Experts of a small language model.
Size: 8 layers, width 256, vocabulary 16384, 104M parameters.
Experts: 80 experts in each of 6 layers, 256 SwiGLU neurons an expert, a sigmoid router.
Training: a variant of SOAP for the experts, 481M tokens, 3669 steps.
Below are experts of layer 3 (counted from 0) of a mixture-of-experts language model. Rows are named router (the router's row for the expert), gate (a neuron's input weights, with its number), up (a neuron's input weights, with its number) and show model dimensions 0-255. Each number is 128 + 32 x the weight over its row's rms, rounded and kept within 0 to 255. Numbers have three digits each.
Before each expert's rows: "gets" lists some tokens that make up at least twice as much of what it gets as of all text; "mostly gets" lists some tokens that are sent to it at least half of the time. This comes from a sample of Wikipedia text that the model never trained on. Tokens count by the router's weight.

# expert 5
gets: " | ", "| ", ") | ", "; ", ".", "% | "
mostly gets: "°N ", "% | ", "%) | ", "%; ", ") | ", "} ("
router:158100125148067182133154087076078180106128156104079123152115146118168138122095135152180162145080123120058172162000108156076103095218130130119159145131121155167129151174112142106155168140121073122086122130150089149087128120096152207158117147063120112170105108131102231131129091060068108038107153122014133093113100122142151175138144129164138087115180124114115132141128126118103193099140185126195167137101101121141127154124140144093167138105115101119102079112123092094097160102132166161098118155096132135103129145076121134151119097088121136143127121104117131099108111097097131100090124118138140160134155109138164165097145148144140116138171169150099123100136155163124121172100110066136150157119177132162127113125124158184149129119132149148078159103145076181160093098141125
gate1:135138140126154084193130168096114191153061165127123133140108148129115130115111145130107146119139115126139091097073150141107123172098104166162179140089023102155162139117126154102145127093121146127178069068098145139099129093197162163078045158147093106159079127120072121125145145092106161151095166157160162109173105130160104077134152109125150111135168158084133091152142115112099130158184165115070147056145166120185143137116146181153135094146157144148105131158114130147128065158163116151109142119175160100095171098115187159128189097162134192123133149101133117171180220101147102125098120128106109117123129118051117132121127151110105094105195089119136077103173156172190125173136167124176179149151092094111120144100133108178082142076115143121095094105145189087082160162104133
up1:139138092148170100169178187088103144184030150117112131104136114100145116105118130143112149121155107121084106124112163170089101161113076114176205164115039148121128115078123176085113112107137147101198086061119166186090137082193165142111093152108093106142083096160061145151160098131119128124101180144157136088176118110145143076094121136115143139116144133095171081179203146103077153168162148130056113075145193115166156163128191159161147112118154131113125116154157118132141127184169147102104131119125147103089166109090154135114197125173140157075137144108120107170163202107132144146124090136116134097167111111087135150121143132087109100093169075161109072090150135145145114154138149123124156129172105117138108093167176143156099074054128139145137110149135182080082157133144117
gate2:090128154152158144115126090121118112093153155105120098078125120181176132119110153111083166120047079118067111159125134115073128143131125192140131085131139151142159061099122157111130158107124109205086124131097166178101116116146073108099066122119089096188134189083126122150100114102112118093086130085122067077113152102160101105110179118123137105085165121133182171216143196079173216158131132105177102080099052106157145124096155176082177143137128178139127110178120116160141124170147145096157151154161120123170148165109135184136078043180095134134152113086158147121141123168175064123095126127150109174081154162171125085098092140129112131128088133146106121087110132132085162154188168147096093158184163132127160114132110143156089155123136131111169143091145113092151136119115092
up2:078124095115088136094152216165112160124088077116145147111132096136119145149111129129144106119101105156117162121132146144241125080108116075119075195149142127115115169172162147136138069140120110146164144167111060076099121115143132148101124173134119162080095064110151118096132146118146137166142134120179112163169143152124084126177118074144116189126079120144116159137191102089106066121099147191100195193169148183109128120202194076159126129109103092125116138104109098090154130136093135102111116107099119137153111119135116104183139178083129133144136154103077126180142138079142159137149092110127126085157129131107091123174184131155057115108159163094120116109151094163115132174134077143116115122126159112132108203179158124155161067170098172161090176169146188158160153096069162
gate3:080203111152108090162060176141158149163055103136162106149116216157073131157133141093056076113124094110098113106100201137118109150145167163081137152095072138098076130106109137134091136138173148115175122157165163169109107159122172103077081140114121102135179115141145134178074181166074180143112112150107130145152153077059178157109172152066153145083126131119138143117101133089095101138150126120191129083115137127131124090130137145123090119114074135126148114146168120119162112084136127121113199115113156132135155116195112083188153118152143094057135139092097112100175107147125139100098143106144165148135131159085123126102178104176138106108184137142095175171119176193139125116119172130146146074101199124177139090150125165093146142167117142111138201106138115147186082130103165
up3:138098127110165137089233078145128116106158144149121167115100096078212110122144071146182142117159147119135100192162143088151081114089102128120128162132135117166109058116158137108149091114100090156087150100061079137157188088136095119147160105139097127077106124128143075111144080126155128140131123140157111094110083206172053149139082152129121097170113097111138148121151152192128136121106133160090125171120126154170134146114056132125180104138159187155132100099098140172128148159119118132161089160148134122113120137079176130100117112082185177164141144192156143137058131127139119105144145167129104101158126076186170138138058163091106132184096150091152101110138115060126101128135068173126128144118076103094111147105122115165117126121138144163173043131137219112111112186160143
gate4:190145118117127111134091124132121119136091105097107069146111161090154158120110181121196115187134123118148089157102112121104143069160104117144149107142128178135149147141142145124149044102068126151143092118145076117064170159138051133119172113105083123222088062116136155162116176091098166157144141120135135089113146110153068089115101173103113148148100125130130132150128127088131177128157191104172123144113115070150051064098118129073216103158145177099146134132115142105111143049131149109109106172088092099169163132154164100133139115141108195123128158132089086139146152079189172145088116131181146146033137124161111115128112126179082115118096125229121106092072119121151128100127102103116145121129081168176183133162099146121165148098127141161136155124117153109079122143156117
up4:203171123097125135156117162113109189100111142079117109148126176089131126119119149122120093195137094106151082147106131183126097085150112107126139146144144161177122132125166118132125035083110135158148134105109110096077143170110064145107138109144121117169153053093166145180109151121110138125092154067078127096091128080135046158134126091137140138127091129171146145139149105110146167118165167137187202125138070067174088077130133138094189162166164157124111144137129135134113112055099113105137097135089114120152153083150149102141120149176109175091142142110100044147169116096137156141078102138224153180097158118131136091140119169123123102116092132164169095046124136163123118062103105119107100066149108146188228119164114141132148113122123134142130122154051110147094100109147111
gate5:112171145137136109162199107148134160108115114110112178099173143103126081097111113134100137131038146098121140101040123053088100096140140129145085128137143214151121142103111209152134176191100094112147073137140206088126140107178203135108144143140151153157145107128102158150143112121159121100122137110089069163188152108170128141150094082171148176132126170140159141096092080106135135102095117148147087092121144133109137106160093191101115108196126134128198099110124021080174109143120089138125159106134158140170186145052113075148152106103170152085172129157182145115067143104123118170106115136167164118130135127106078138134141139148091111153165164142098160117146131158127131119130110146158143171122173152123118184141128145122180104116116107067130142113222171124125143116143079
up5:164085152154134097129100126121127107134134138115134105115119128145105124122120197125160142104189098101156065154255136173165162100137150128127149077110088031124095070102149069122144093105136120130134144148114091151157111135114144116175112137109110099106166146117102114094118166127127107113140111173202120118124170175092181154115119173123142082132161087061107125163136149155151130122146115114140058138140183143166090225178153116186165128104119110174083100085121155157018095109113109158157093142173109076137136080121120137099092157176090151148115138111113090180170161120090101129103173104136092139158092111112155138089152123107122180091119120077160121156079112135111087113062169092134140147118131095133161058114119062112069138158142125113116123174126169103086128117104147
gate6:160127158081106116056178118145134160160136076168137190134119162128139180138173089137142115172133120151183131075130101172091131078120075110076115118138133106164139194113125119156128137141106175077097119169139042102113117101094058072132123156128117134138118150103132158127105157175063157176168117062187152130194131141163141140159113118100093072108153128150135112154168109124058126129171140182156166109125124115067099157154098127165050088104181115102074139105069081138116096064142121143131183084121197119101151094147198121157080152160101136113121162159177111128120135137123084157131123195125093120129149150122095094143101139145106165193176106117108087154126116179115189111072126169126105124122140149122147051108150121129101146156077117073167096129125142148155142140118149
up6:132132117094125143108148111149071138170080080168114102134124109076154088113162081133082130155104187082213108151161133126162120128176154172155140160089125136148116165122156188159118141126084182111124141140163153059098080065130085030114141123150130134088140122092072127182148132146119150129134104055130162067138145152154143137157097157100096118136153114124060158102145165175107147186150136090162152059178128135153150137127070172135100064148182111134148058162112061080139110111133163131123176100135118125136196061117161103095093140116077148093171157090177135157115132126096138134161136118126123146112071100126059083109119068101128178156120116118160160156133150148169122168166161098118123163145154107109126070107165120161144123084091083142169093090106100119152175098129143
gate7:151125105118178155094184044104225114114133167132193133141124191118186142150153133163140097141119147100117121146169128170155097191133125152149111086124096077117100154112170168135136090129069109084144112144085166115157086163115156009116124073159151091076108144121106091147101109124088061130175130134122123131128129085128124156168133195072224106125144160120080104113143127153107136170203081061131078108167114088156165168162169139140120111127204163154147122143106115092132088122128136105095139085140101103159101071146077132065151157109122130104094159107157089156146147132120098130121164154070084164154101152146157119118175134148084123150166142124123125143076104081112107148151148145153145142157103115171140086105080126107055142179129102129146143152130176136148156127153153
up7:172126100122189111140178030044207086121134135113163157137084218122170137134134139152171084069157142144131130103129144115132114174152123094156094155138065097119078137067131109126191157110124155093163108110110120106140117118148147079135107147137116142121107060098116071105104127152126138156148127132177165096179116097196125171130090109121171117120159112130064123158132117200082049158175149125172058142182132100139077170048098174120113102131182128152116123128134098119128090135137158100114237091152147103124164097150140102118167135108140165130128092161179137123107165130119110148115195127078158141123140125106147192130145143113145126129124142095105118163050132138074095118136116126144113072148179120159068101108096142144098167198119136144120109117133118136097126145109119
gate8:183158153124089122120090232192156189107127156116121124108135153099157135125162145151187090151109147118153127110078101176113147133158129137118111128119165117087168065166163150088141120112105144151127191170113123146115106098114140091110073081139134134148180167148164154177133167173079178131086109077172116099107108135162101126120128097152162162128177122137157164134095110122093155169131143132121191073083190118069089148135176157087095125146107114164160115134130100138169165122210122138104122139156109161058053138182108119140126082110143134105123114126161098120184126107060120129069094096188117106154126180174106124158174148079119170163066124147112181175143138068135132106129153133128128092166126124119137148084169150103140058169160129176063155096161097159117195139115136
up8:129112111129162160116179058053087070145138139152125126133109102126086097124120159128078163128146119157084142159179145097142108163117131113125148108114088118146110153092125136212124123161187130103115070092148139108135148123105094138146178206110121129096086085119095136064121090093166067142150163181137110174108161145099134126110133135129099084159097136104125079144114128141199108137118122137137070165142086116172174066123146161174174086078125136103096142128110164126084122144015111134127157114119143089170172111107173139117108126114133134179135126131129126160083132164172131141188158168042140132069174085100162137119085091150125113105174141095129105070122133174137136116092069157119118159108116134128091105120135117170118188075081157052152131168086132070166038118122108
gate9:146131161053147077148145106168074128144117177156110068141138140081159100125142115082040142140191125168131095123125124129137128158158087126113058144167126109106184087113151129133136114128088186116153089140209143120072177145102151053118070131115110120138178073129178130117089122152145094163093152136136132139095113133109117153129177129131094112178105129151103106157152122090168150147059150155157118133130154116118150161127086060098109159156154127122088156126153068118173155142138177133140144164217146083189125104134119101119138074153126104110141127167064111138126089089076073129147122111122112124091144155145131113167125134112194065156120080139129109037120103104145076133126158094112107119137082080117172108203122167144088146041048149140105153144095138129110122096159146
up9:179194077130091131165081145141118169138114129134124094151167152135109194135116132168121186134134156121099162115097113108091152123130124144118112095174113106147091089163063149123131128163138131128093103135169117111120141112129106158111097216119131154157148159188188166118097080111082179155080132143100152135139135063162141131052144137156133129127174125120132146131157106125106144176205171096091073197111085147090126104141159095079149140125097052142105108137144130209127137114105163107148079147092254099135121083063100162148129089134073114158168178151084124165152126107096148129120106068133139154118128114124117117180107157135070144150145118109132124093173162080142114133103075081094121082104175109181133167179091104083111164116184134076143158124132148088130135086133080
gate10:157112164140102131095138196136159147132115127118119158112072147111062164118080115129137135131098077127145084139145187055142089120141129117088147102079101123141117104085198049163103162154149099130120116137149117123131175117148145091122082097132096105105132068100130119176154088095185069127167131160090153161112125139138097083158101099152107157151088185182167107128135159148118095088083164125150136084099101125090140181199110109170116129150127147126135123125107119103173149168134112129167209146107034131176102121124081089129126105159220119135169098123154131108091084119103174138162125158152135168175167075126195064191105180090142168116144100158111147168137131101166149150117136143113122133079115078120156118119210093172147134161160172132100140128109120187186067119129144
up10:151173096133150157117091113110077161111172138117139130164169059121190084098117130113047145097139184132114148135110093192110112104131133140199126132130135182157132108136123163118166100094130190127164157118120149113150117167161118168116142159201139134137121166098083100136152175157077207090086131122196108128150171142128147128147141145131104124106179082073094125118114105098130143150162107168127080172139125116158096104071114147089152087115131125197094110156159142186081108101111144115114085137169227134066144085078141172166146163070060109112067133094116139132176123099144117137081118077122129081103105198109104172113091107136160069141142120130122108104120103142109131115145121135134122102193144166130120164109075188113123124058094097094175139150139110097093190117183100
gate11:160129154119171157055053139123125140145164147148154129140108115119062133135135169115120075152124144137100155139124113129128133126136110130165098115137191163101050128058099118126149108046175093143124103160111133109150082126157102096191111089125117153139121159211125097135135143203117106061102101138142108118142157153159076130071082107131151138132132070162135105119171054087141166135097128136123161155066112167071165125135083106142123068128134183127094100182127117156095113107176170119152150085155160116127098155127152128106164108179154134107115108108184163083116151117176095149068108094094129152138169137245177149107150177127169128131116100129083123172123102114068145097150073161166104085115146148149135110149157104103117169067094161155171131094130072174149120138064131
up11:094206167091158090063079155122095126162153153160107070137144109139097139085142127108141100105150157142107123140162095097127141106163075172165087128181194153128137181071087134131080118102201067106137117148146135113153151157128149117150126118108178148167113169197061110125108101170099104052135152132142107140094157178142113109136113167122159140203130076148142108089142070119127172138104163170162118095146176140075089119128094104129115098175138132110109123181095147189115152148168148127163150132112148101179091187083152081175200193159124107047114112139118078150128141121214097127111137113130094151158180142178194128126140134113160182168079120148147108178092091101113123101128153120116130087141162164162146111131122082096115142150156133173095089116128102152142141082158130
gate12:203151124139086118094094202123142150104140142109098165105131121112132117067069139115223100137103078172073110130149144150049112123125110168104147147118122154100073129152098205112135143086087097116185126165135144104114078131113173100147094181108123083137134180129150200117128133124135100106089122140085144153135157152094139137183140131134117141074130095077153148174118123107176108146160157069167139168078118149158100099155177143120143141154145064131114090127073129159100103092113131073172188152112107062131036126102123121167108122160131130111132120089105157137141136111105045067071176175172113161130099089098145160106091094109073088121171143129117168108149063156162091106114095140118154112095181150132112158161157122097115122135188136188068124150142135098165156134114120
up12:045135096076189126194162076121164069129110133151167141137112139151108139132191091140106169130132066096176150171129111133147157153073096150101134105155133119175125129116132095125115147201096160153063158089108112112158189124117115104097138101177106137097081127135129000118126133160123147166143124163153111113091085083153124170103127113157124103138170172164088126096119124112120139118087106166080146078183159095093152137165131155158086119174074085161136154153141146093120151112129164105116155084108140205134167109192138137104131092117142110094120088152116090107102147184115196141224171070060161096130154137166128103168143144160169132141166113112134102132098153149124184154168145152181083111096111122105126149144120120163130157139102129122167166123120135097109095139162107
gate13:161152162078109131105148108109128139152171095074099139100112122096131131115149111102113171134170167148130176129096146109084141114137101086172141097069145188109156145161119164144117129125087127128176140076115162140192150118164150135191094151139137111118111090101112115084067136101068171151112139103109080101072119107109119122147138167153136104143134161120078090132154099173132120106069162066161118098173148144096085182147119187181064117078135082141129175180139148146143105085157081008109115166076110151150091126107136195184165078121171119137127134145142091163056097105163116148135114095178166123137080144103111156177114109141117094080137106127099162126162135113150156050141104077130104054214102106159114062144085135090122140123092126137131140148160152099148150088103153
up13:125133121114146150159065164074112192125090163171106159189193138131147127154115161131121053101141099110129165153131091156120112065116147150046085119102108080153126150117156146130135058147174115146123103095085124095097115102069151155156115129114093094113202141126082115080120104122154086155115218102154161141171191135122162163147114116071094127106056137171127179143153118141129119157131147156146138149074080160056123187101107086118175106171108135110161175156075120154091098086117149165152148123155126121079142156149174136200098141116108102077170096149118122122197099123157119161083133089146123114108081166160113104117140160150181156138202122127099112114065140136150156194112109135089140109109109198190147098153163095122141120153105139136089119108127153129114080144086163
gate14:173117129122170184058127169098159091065111152117166118100127146104150131135077123187163108132147149074147154150117065059056114121118139101108133096118135144165122099165081104054075123171124140110168101109144124099163132109141113140076134077053174131156165070178122129148192122128131166149109137111148099141074161126111196180131155142169137123093108143110116114071153048098122094088103128149132141178133121042126117124150114126114119190124137027135154113138082151111101154095131164133095127130098143129123078159169192149168137120066174152120116074116142094172128091108084136173139149140109142175125133150117108140103165144087157153162152094112121141112181052105132150173104200065109164165125129144110159134152102092131171118102097131101150126097155101105133058121097125
up14:064079143035102141078143189168128124104102149092146085107115150143149124167100097171181080153173132111142133135137107093076107137126137100107113141121151066164137127144144072097125134171140132140134158138200124111073163132095094145159127131144168088131120095119119126125132141110117154171072113166197074124170157151166135143170085181106155154086100197106067123107140154129143147123138150106120112171140109080082163089098109176162130126128113067155165142131171105074118124166107121190089175136131120087067146136151168107223090100097126131154149144130154137086148129134111136164148081131143184165221143134104125123106093082144132042071115076111120155150112112155147094157155168137153112159062201138121124182104123083184135136098114103145120165130117091143107135064130151
gate15:151110140077079208129135095188104103116131137088114139144147123168090108092162096124099109163158087121140104119123157109131138142159154088095193121110108149115138161175123155218148094137067107134137206162104156153187071112129179135151090163197138120102092169076160083121112156135120152090122110172158101119154061115117121107141083127168134111143145119095106114165091147152151145135151137134160087128146148179060133136140151114206132099146107092085123146131113151101174162150123129059167132157080105134184070147115154140189096142110118125163086127106100159121112163083098115137153143161100108106121154101185120136135113103140103092132111151161129237141170070107113188063124103158130119117115132114110157140179086158073080196160171122181137112117152117150200194144107159
up15:114114144111094223137169155142153113116101121116103157118098116233110111125112125144143091165188096142139064109099166127152183168157159054095186148137128119128145122166131133193123190095120101175144159153176100077155118089141152099183122143143156112080135174091179084153136064119098135096107127156138117112163073079095087150104109139209124175170161093108060153152122162108097100084144106123123073122135142205095110120132156132141076184101153105121130171106106107104104167149091128114212113173111126083119101067120140151119088183128106158128052117091114150159114133117096159112159117094129104142124103129178089135172119096152067105103107158092127149103130102151120179111152153131099119116125151125092153184172172126106136202134166122139114131198110116099114155144108095
gate16:127092120068044114165127118138107155099126136153129159131097134087186103097153130138104117105118213127089142140110121102121106100074083131105161108103145124190048105228156114180140082086115103184135094096148100095131105127098167160221103075124080132116134134111134129099092111151086146118099135095135170127145097141198144134097066150117145068116132134149098097085193111178133162100100152121187098185157112106098160123088132128070154221146021128127187127133136158077116148134167136129145112156177134151182113135106099111114150126137167093143100114097116124163149151097148141119124136080179130101142134161175142121140126106136114172160155170130160165177142113117128200093113156139145115172138091156172137197129123112098122112170133149136082102129156137156097137052147115
up16:124118147092083066130139075123102153086115145113137158114100147115196098102144109115138140142188179120108131137095098120119109080082105151132134109114165110159034134201121117152144081114148097177119113125120144115109110155119157144209115054171111120157105182123141123101115078168071132138113130116150168152144094124130186166111069148112182097101153102119097122093193126180122141061110141109214076187159159071098130145047102122043150182163062126126193087145095126099118145141151109136096081147143173118166161135093075120085187117122160102120129092092134115127147125073121154107108136081132098086125127136180126118106164116147106171110146205116140133180141117106114138098125165120136108190105119157133079173123136108103145083160130158112066118092167128170093124116149101
gate17:124131204102149085109112052111144090159089143144153107127114155084107125141104122150168166147136149131139141149131103103170195145112119116108148195160138161128124168100120114178161106143173187156113128113190135045089143165089121126138176164159134153153110151147161094112173118156152169149126123115088131145128105119143172132087088101217145085142084165160160138076071114090109084128105128069127142121118071128078163160134122131138102175183076159155144131147185158115096145175196081177095155067066128120153160123189140120187107061142124138162138114111113063098092123169102170093139149141117146135172102108108128082124104113108112200128133118103151137191108101108126131092111135167158136118193118114144192097117116158137126116167168198157087086126054127126101127129091071
up17:159131212164144122119132122095210109218158138196147104120122119116104144136089127107195181091115146125081138190123067136121148202119126063212154180158175162104155076119144097124158114126097140138138186132168148084151174157145094110176106145126116153104138123122131100134125150157143109123114184102116096177135116140087107139068133114205149141123114161102153152120104104089134086123081118066162164127052099163091128117153167171089117159181142098147137101152145133179099137163122114128098149147085100105128095152127092116191111085122091111134086166101155132107112125155101118139175122140134148102164101146092148129081110130048095152139128156099078110166136110163120165173178137140120162087119102140135187078059134168137058102170142170082136087145118105080097125084129146
gate18:229055181137135160133151149084160121156095148151094135169088115114054098097095132153130145117092109154133096151115133183135146124109075116163110105183185147119102119125126134174170108138115208121150091072101138119159122091191136088121112108118133156184098142200110108174138130138118075087149117175111119076127103149148080106130102167114131161151096143095163152091169136119105155152078150150149097133113123156129053127161166154152122084151104157167043110130130128094086120142165131085109150090078118100140113166134158101090127155129130096166111048138123110124127146101131145162085116104095047114073135083141164093136077138164141100155169154154172113159125059153161118131055160109055120153141172140137127143134120098123182113142082185158146127131180179154092058116103107
up18:147107147129133061212172046150132165160111158148145087169110126127171112084128103135050083086144163128111081141142065176125090157109125167121118090060111141126068102103100169129075088107134061167138122161157202176146156154112123086103145093116162101122072116136137093093148125151175126154179077091169127119126114109079128079147148116155125175111067113163123072167155140178107146097141074100131094114129165216152194149148124163136126084134173137140132170081099127121124106195126179177124118108108118082101146084096143106139109176140156158114102146095116134133146118137154126155132146165105142121168133046111131097144125123135173084123134149136135124149102134105116120132173133122141089198190095115150140099121132093168031171162093131150117100142088133119167165127078145
gate19:139071165141109131125176098131102136124149086066168143103049179053216171114129102156140079132107081186131194118116144141123106109110117105133073081130152142105095116136074109125145131172133196111117093115068102112115139093136152142062167133170111130122156154114142107143124061161094148146103094134135136096132116155108063077090110174109114104093147085145144116129164048076106137140086094199131121161172135169123166125077158165072130069140104149121137146128124175154133122124110134129139068151134150134114114153176094058138106106138130074103168127136098140124096095069156118121158100092124159123077119128126127125113078105113196151145146157159073123105163085116105141165209148156104134107122127129178073185136156115162225132160100154132119125166169138134136210128131132
up19:112085186162156118086222104142126149122167127036140125072054181084203167124132107160159068112115091176144165131122174140133089114097124104143086068116138140082086100147139137130134154182159193136113134114111110111097160089147167139094145157144108140113122142093155096158138072160107143152108044118143145122149108155151057109132119137122076119112143101139155103125168084081125134137125140145113117158150137149122181105105130164108153090150103127130155141125150176166124112126122120109142086138115149128111090093179094038100118135127093043131187153139104146090148107078134115110141065092095147103100128105123142118106075080118173158145161117169086115106157099151129128166202121146135136091112092159178060179127153147198199149117100130162129132173157140123154222110120110
gate20:151113152150190091134103091097111169129091163138095124145129165161156111162180081149117200162058128110119165125119106118067110162126092109179153103146162133048112125122141130145177157141134147206147107115168128169093083132153149097100126170173104141145081118178141093079107081209107125108130118134095056164144120152142145157154148124099167083206147119082192057169112119112118169086140103085105164138118092127125142129060098113205125134093119096097131149155059137142172117097093142126114095107206104081143168127161102158135120128126114091149176088099113142128155114141148132166132089106125121109131115129115072157100143131184136142131164081116169085135094146140160112135167103143107073141106113193138124241105140073118199136113116135093187157119135156161126120143111110
up20:143120183149163071160121100123129170182138116165098140119114165095200138153184102143113157179082149107119155137130091103098094149100075092166152144139176153039125148108105128150171189150149132159121071108171105094081074143157168086117127150159088141164081126148101087131073114198100131106093129120140114120111117139159101127137145138105160113255141133109187098144130116096143176084136113129106135108121060101075154132056087104146106165092099081135100194105072139172169110168127113120127094096199110129141202132172097129140103092116103103113151107091125131175170102140175111155106136100140090114149092139123123175086153150161110088165139122103161101155101125151174118148173120150108091136093110207149118185137159103157172120095127117116169189094159169140103137102144129
gate21:135134169102175055134082112063175152097172096177124136102158104075137107049093154066144201113076130121139142138108157053083106122118131066139136169128106143069153157135141161121081133106128079090116100139110093111110170106068125139135185077115124131167106098143132126150160077112143009136108120158098138070151176148108115073102105127113150130175153074130116120126156094141111170186092148160131128141166102136144122184140172139149137117128171103133125160085126119134105081147106162160105146163116111159098124133131128057102173171104080166086182151181140144110152171157215143150087136111153096109152117097130127138149151166133162102094144123075114157162144114086128167117117118162119111161150177053146145111145118120144200175154091180132108142115147097170067094124113141
up21:154144142153119069141091153088104166081157150160120122141162127099116127054151143043163184125071100118167129119104134077132112121129106080140109156102064105082160156104099163137101158152154056102143140151095101099120164113095121143160143106085125141125177060144145164188149090098148046130070121111105114076117137168107112106111132106148179148158208081090130128124115126151124168163127188159091112129162143096154095155185157140148148148144122102173117130053191067134096093123133108156134136132134148144090127155140106076108152176147029155113156140145159125157152123147191123190062108066122111094151153107097118116120149100110120119076165132054129165122135146112131163155126124186093100111202117068099135096160121141105179153141129210111128152124110103147112115089103142
gate22:174149155096019131098122167148114104127182118165097145111132137141142136117123137102132148079092152138081146174074142110162150100076141145143138119161111106163138098170196201109085109177181199120081126154151111131105162127153128116145098092087134124143150121056077217205080114146110145100097174121152063144144149126131155137070113082126120101141116138101124124131098163136141140084168100124137105196128057154131126137131139125115148124099091150160122124070138121199099091134155159132147116168141128158116164137062121114120197087132164101085094127149115127112149129096142153140122149116104171146129154080187227167168149115165101141124148137174110183137189120177072104132157135107133138087160098097124184134186065099164128138118142177094075092102114123122093149094083126
up22:138163133081025082105127156123137104133191112166106126123091102123137154107101150129134191097140176104119138210143100104139117106093118186167140097144104110135144116138150203154060131171191143130107135136132129134136110096173118100130094073113128111169145093103095176179103142125133156075118181118139089124106149132151122128072172066115105076195126111106107119122139129114141177077140099115147111159107036140097143117124141129115141144094084138114130097080149130221114124110168184133117139125143142166141147152067140134099176089118150095097099092133106141121170105098124158133125121133122185120103174085154225178154153110138072150075152128181140172133166116194102103126163172106117149067162088098087137109144051118145091159080123172123078127120102118133065121078118164
gate23:169111066108110152143080145178130173100077161140109140140139118096148123150083109149129142176114086156125168140146119131139123118060100126102181085126113147098144153125128145081132059123150110094147063195143114086068110104166125099105115113175104102143146134095129137162127073088111138125106104151113195117076151128144127123126197092099215152134131089099107111130133135147168073096151091222118062143202107121109105139147152118058138114149051118120117116146131111141098113059151135096167076112154153106116085076177118121118124136117116107120114147140064077146108172094175098131133140182129134142095114147090134123077067116098117097136108183084132093134175130063102118153128152164184179100176196159135107128105113085180183154125158095125077112077156125120127188105153087
up23:151073119123108096110137087108164126141098160032143063084107095099144108157116089176151110185114136162088128082130148125142141091099155106187100134142115133136192105060104121098169172122180156096134148123117206073134142100116155126081136105164101166133141181095156132179091097089144157140195046117126155095121115145098043119089174107107120131117175128095119106127119113134074089174184160185150085148124129122118152148097143145169085144109146103123106105099127153128071094132099133067128152081141173095089101163169103106065202160096136117133183110169173142165157118118186104089184161177175165146110142167084130122163165121162192147138132127147079135098105099106087111133153100097109075101092123163140098169150150109105104128120118146092139136132124166137147158112102063
gate24:108062135120114138113109109030114121166145164132154146207059115094115135172143090104023142067071112111085136141152154109095058107088092189147129125066121100054135176123107165128150103063107136108159162142097128142150110059069178123128132092086154098113142144145161120109100079178117109087112174132087159183130138122161186139121156111105125028119075194130137107120136116104165135138162070142138131107171120148135121139193124185141125135142111145137144117097111106120153133163108175154123169088140089089130113128102141116129115116125155105100148160112164082129148144169121089174172122167178170146084108196116155164089134118149120092109119107126134130120165123103121063124093119167162102176124161132163176188135112118152074123155075157151113108118141147137126174157115073
up24:138166162122096096130193147158102106079127109177118199068077152171120127128158136178107129097110101118131122122113062136121153108129121101091177171141118176100117109175180123122127148135127157139121110053174120144128126189177110143086116167116162055126138166121036166122186173107065151124090116084170133168130140139176132143107102087081094163128155070138183151116139140136058159102178113134078145103098094096125121095096162121073149088077145188168184131156152091119086138105121098128104129183129128111151149124122117096097136142189143158184125103152087125153166073149152197104099165119102115125159133124151162156161118094125082121135132188105161155037170154139090162130133098090078113132094114163136170117115153145094138130126143182140130108076146130125181180162070139
gate25:171140158181148111111149183175113119154153139130152156123183134109078126135126103113108201160112196175106111101127164128150161144127103074137127181116107125123095045098143154175081127193215155188140119152115074139079065183101150118105186114175088075161119154074197104132140063146149171178109135125059085083105097157133140155163079150117149089125115117105079122141140161164112162104100131165124050145108083115086112142097159149121182121140189144156150086098076143123112165110098158126146182169110179102137120129165136157146136091135136100128097115140172124144071114126095156058124135136105191116147169107125135198131100108122153129107158140103096102116080124146132103183113096086109100181179120174137176163147141139142136128120138164121141126140117179177075124121154106
up25:206165154089119145139094156121136127151159188059156101146105093109145086088092161125123136147112090077160159177147166160097115096148116179162149091177110059155105127131169118161104123094081157128074111141151073077112133118149121124118098096149110225101091102167088114190133143144083136133126079134120117114172165130130100156117109174130129116104106111128031142126116140144095142127115125098156159129098098138167076076168151125133134135111101125080104141082170172172117047109144142113141106141110155099101223070074199084139161068180179150132103162124154143140134142075126152133083148129153123194133189101145095146105173166133164088124102127144130113151173111124094120057106211124141107117118124149096135198119148119087116121144121083131113153133149131162121183173136154
gate26:086101093143158099074166132111131115196130118088185104148095094039085109038113142115125116132107110101113098141056139127159149082131141144144153153143059153128103147122148101080095170095127102105067124155118126128134125028132078161185104100142146088104145150125114104150135136146143152138116111111130117105079129161132101090136128070144182087097106127085143112093112125154139144137134154139134118100135182130131188114115100130155186096086129186105153084129114086176128114121099146189141140075182184113111106150126107121140081181095166091124090132080093127085148076111084083137162128116155180127090095151130126133127134123171156141121153079096159144074041157093155143085095171100074187117151126067056163176129165190128112132140151130148114133128086115082112097060115173
up26:085150155136155187095150119211108109095131152153113127157111097131144147148140136116111083153132134092147138156115073098184085116156252144081054081093155168102140141120085084122136097123107122093099100164128150131160131107138114194118150156108106124137143110112140080114066152112173138144147098118197148101081154108115101141122129149053151162164099159211108117170142140077114129096101135164126132075087145117072133154076124121168120162058162173155088175103082141119118141142113156116155054182147114100122137178105123100120170162102195211059151137115129139100085150215154113138140128094116130183122181187131127144143118167103163124127133101123140157165125112166100161163127084189110125162182135132138129174114131137194096117125149140132102172154097136151142102162143143
gate27:094000142060135133195095145142181060105137080145135147145127138107127132135147154143110112129099142099124086106107107115117181128148106140121091090168140142074142137118085094193159093156116109148157129111088065130141100141088123172181104102062141117137152136144126187176111136133120142093116175149147108073092149093175123118115128095132105146172071159087178084123146119165111123146125130140144121129059122101065108143121139087100096127117135191155125131144241060189138133130145148132215120144109168128187122150172173149153107116100097069142164138121101099133121128136161121112121090157139130176132139143143144110104102133120049214093121095169126162147122159061113179124146129134119154069108191142163165108130153081104165138111127116180118125068156166142122115124149137
up27:096000141053114134207123149124158089116115064142133132135126104105163155115093138108076169149104131129090133118100086095151180135145163138107096139138138137044143137077054092162146117175144127163158114117123086144119104143089114166164136137084113134148171141137116175132096069127131122131116152108108154070064114091167083108084139084112129142162075159101177084142142129127113171142117091138159106092046138093096102103122155107092099095132112202135118124138223073143127147120118150110166160143102175139180112161174153133130130109084112099117183142117106084107112143138161054097115119130179128172114136110127157113109122138101072186100161089131117140156135164085139171090131138138113174072131196135160180123164137072139147137122172095164108097069150181126140121159156138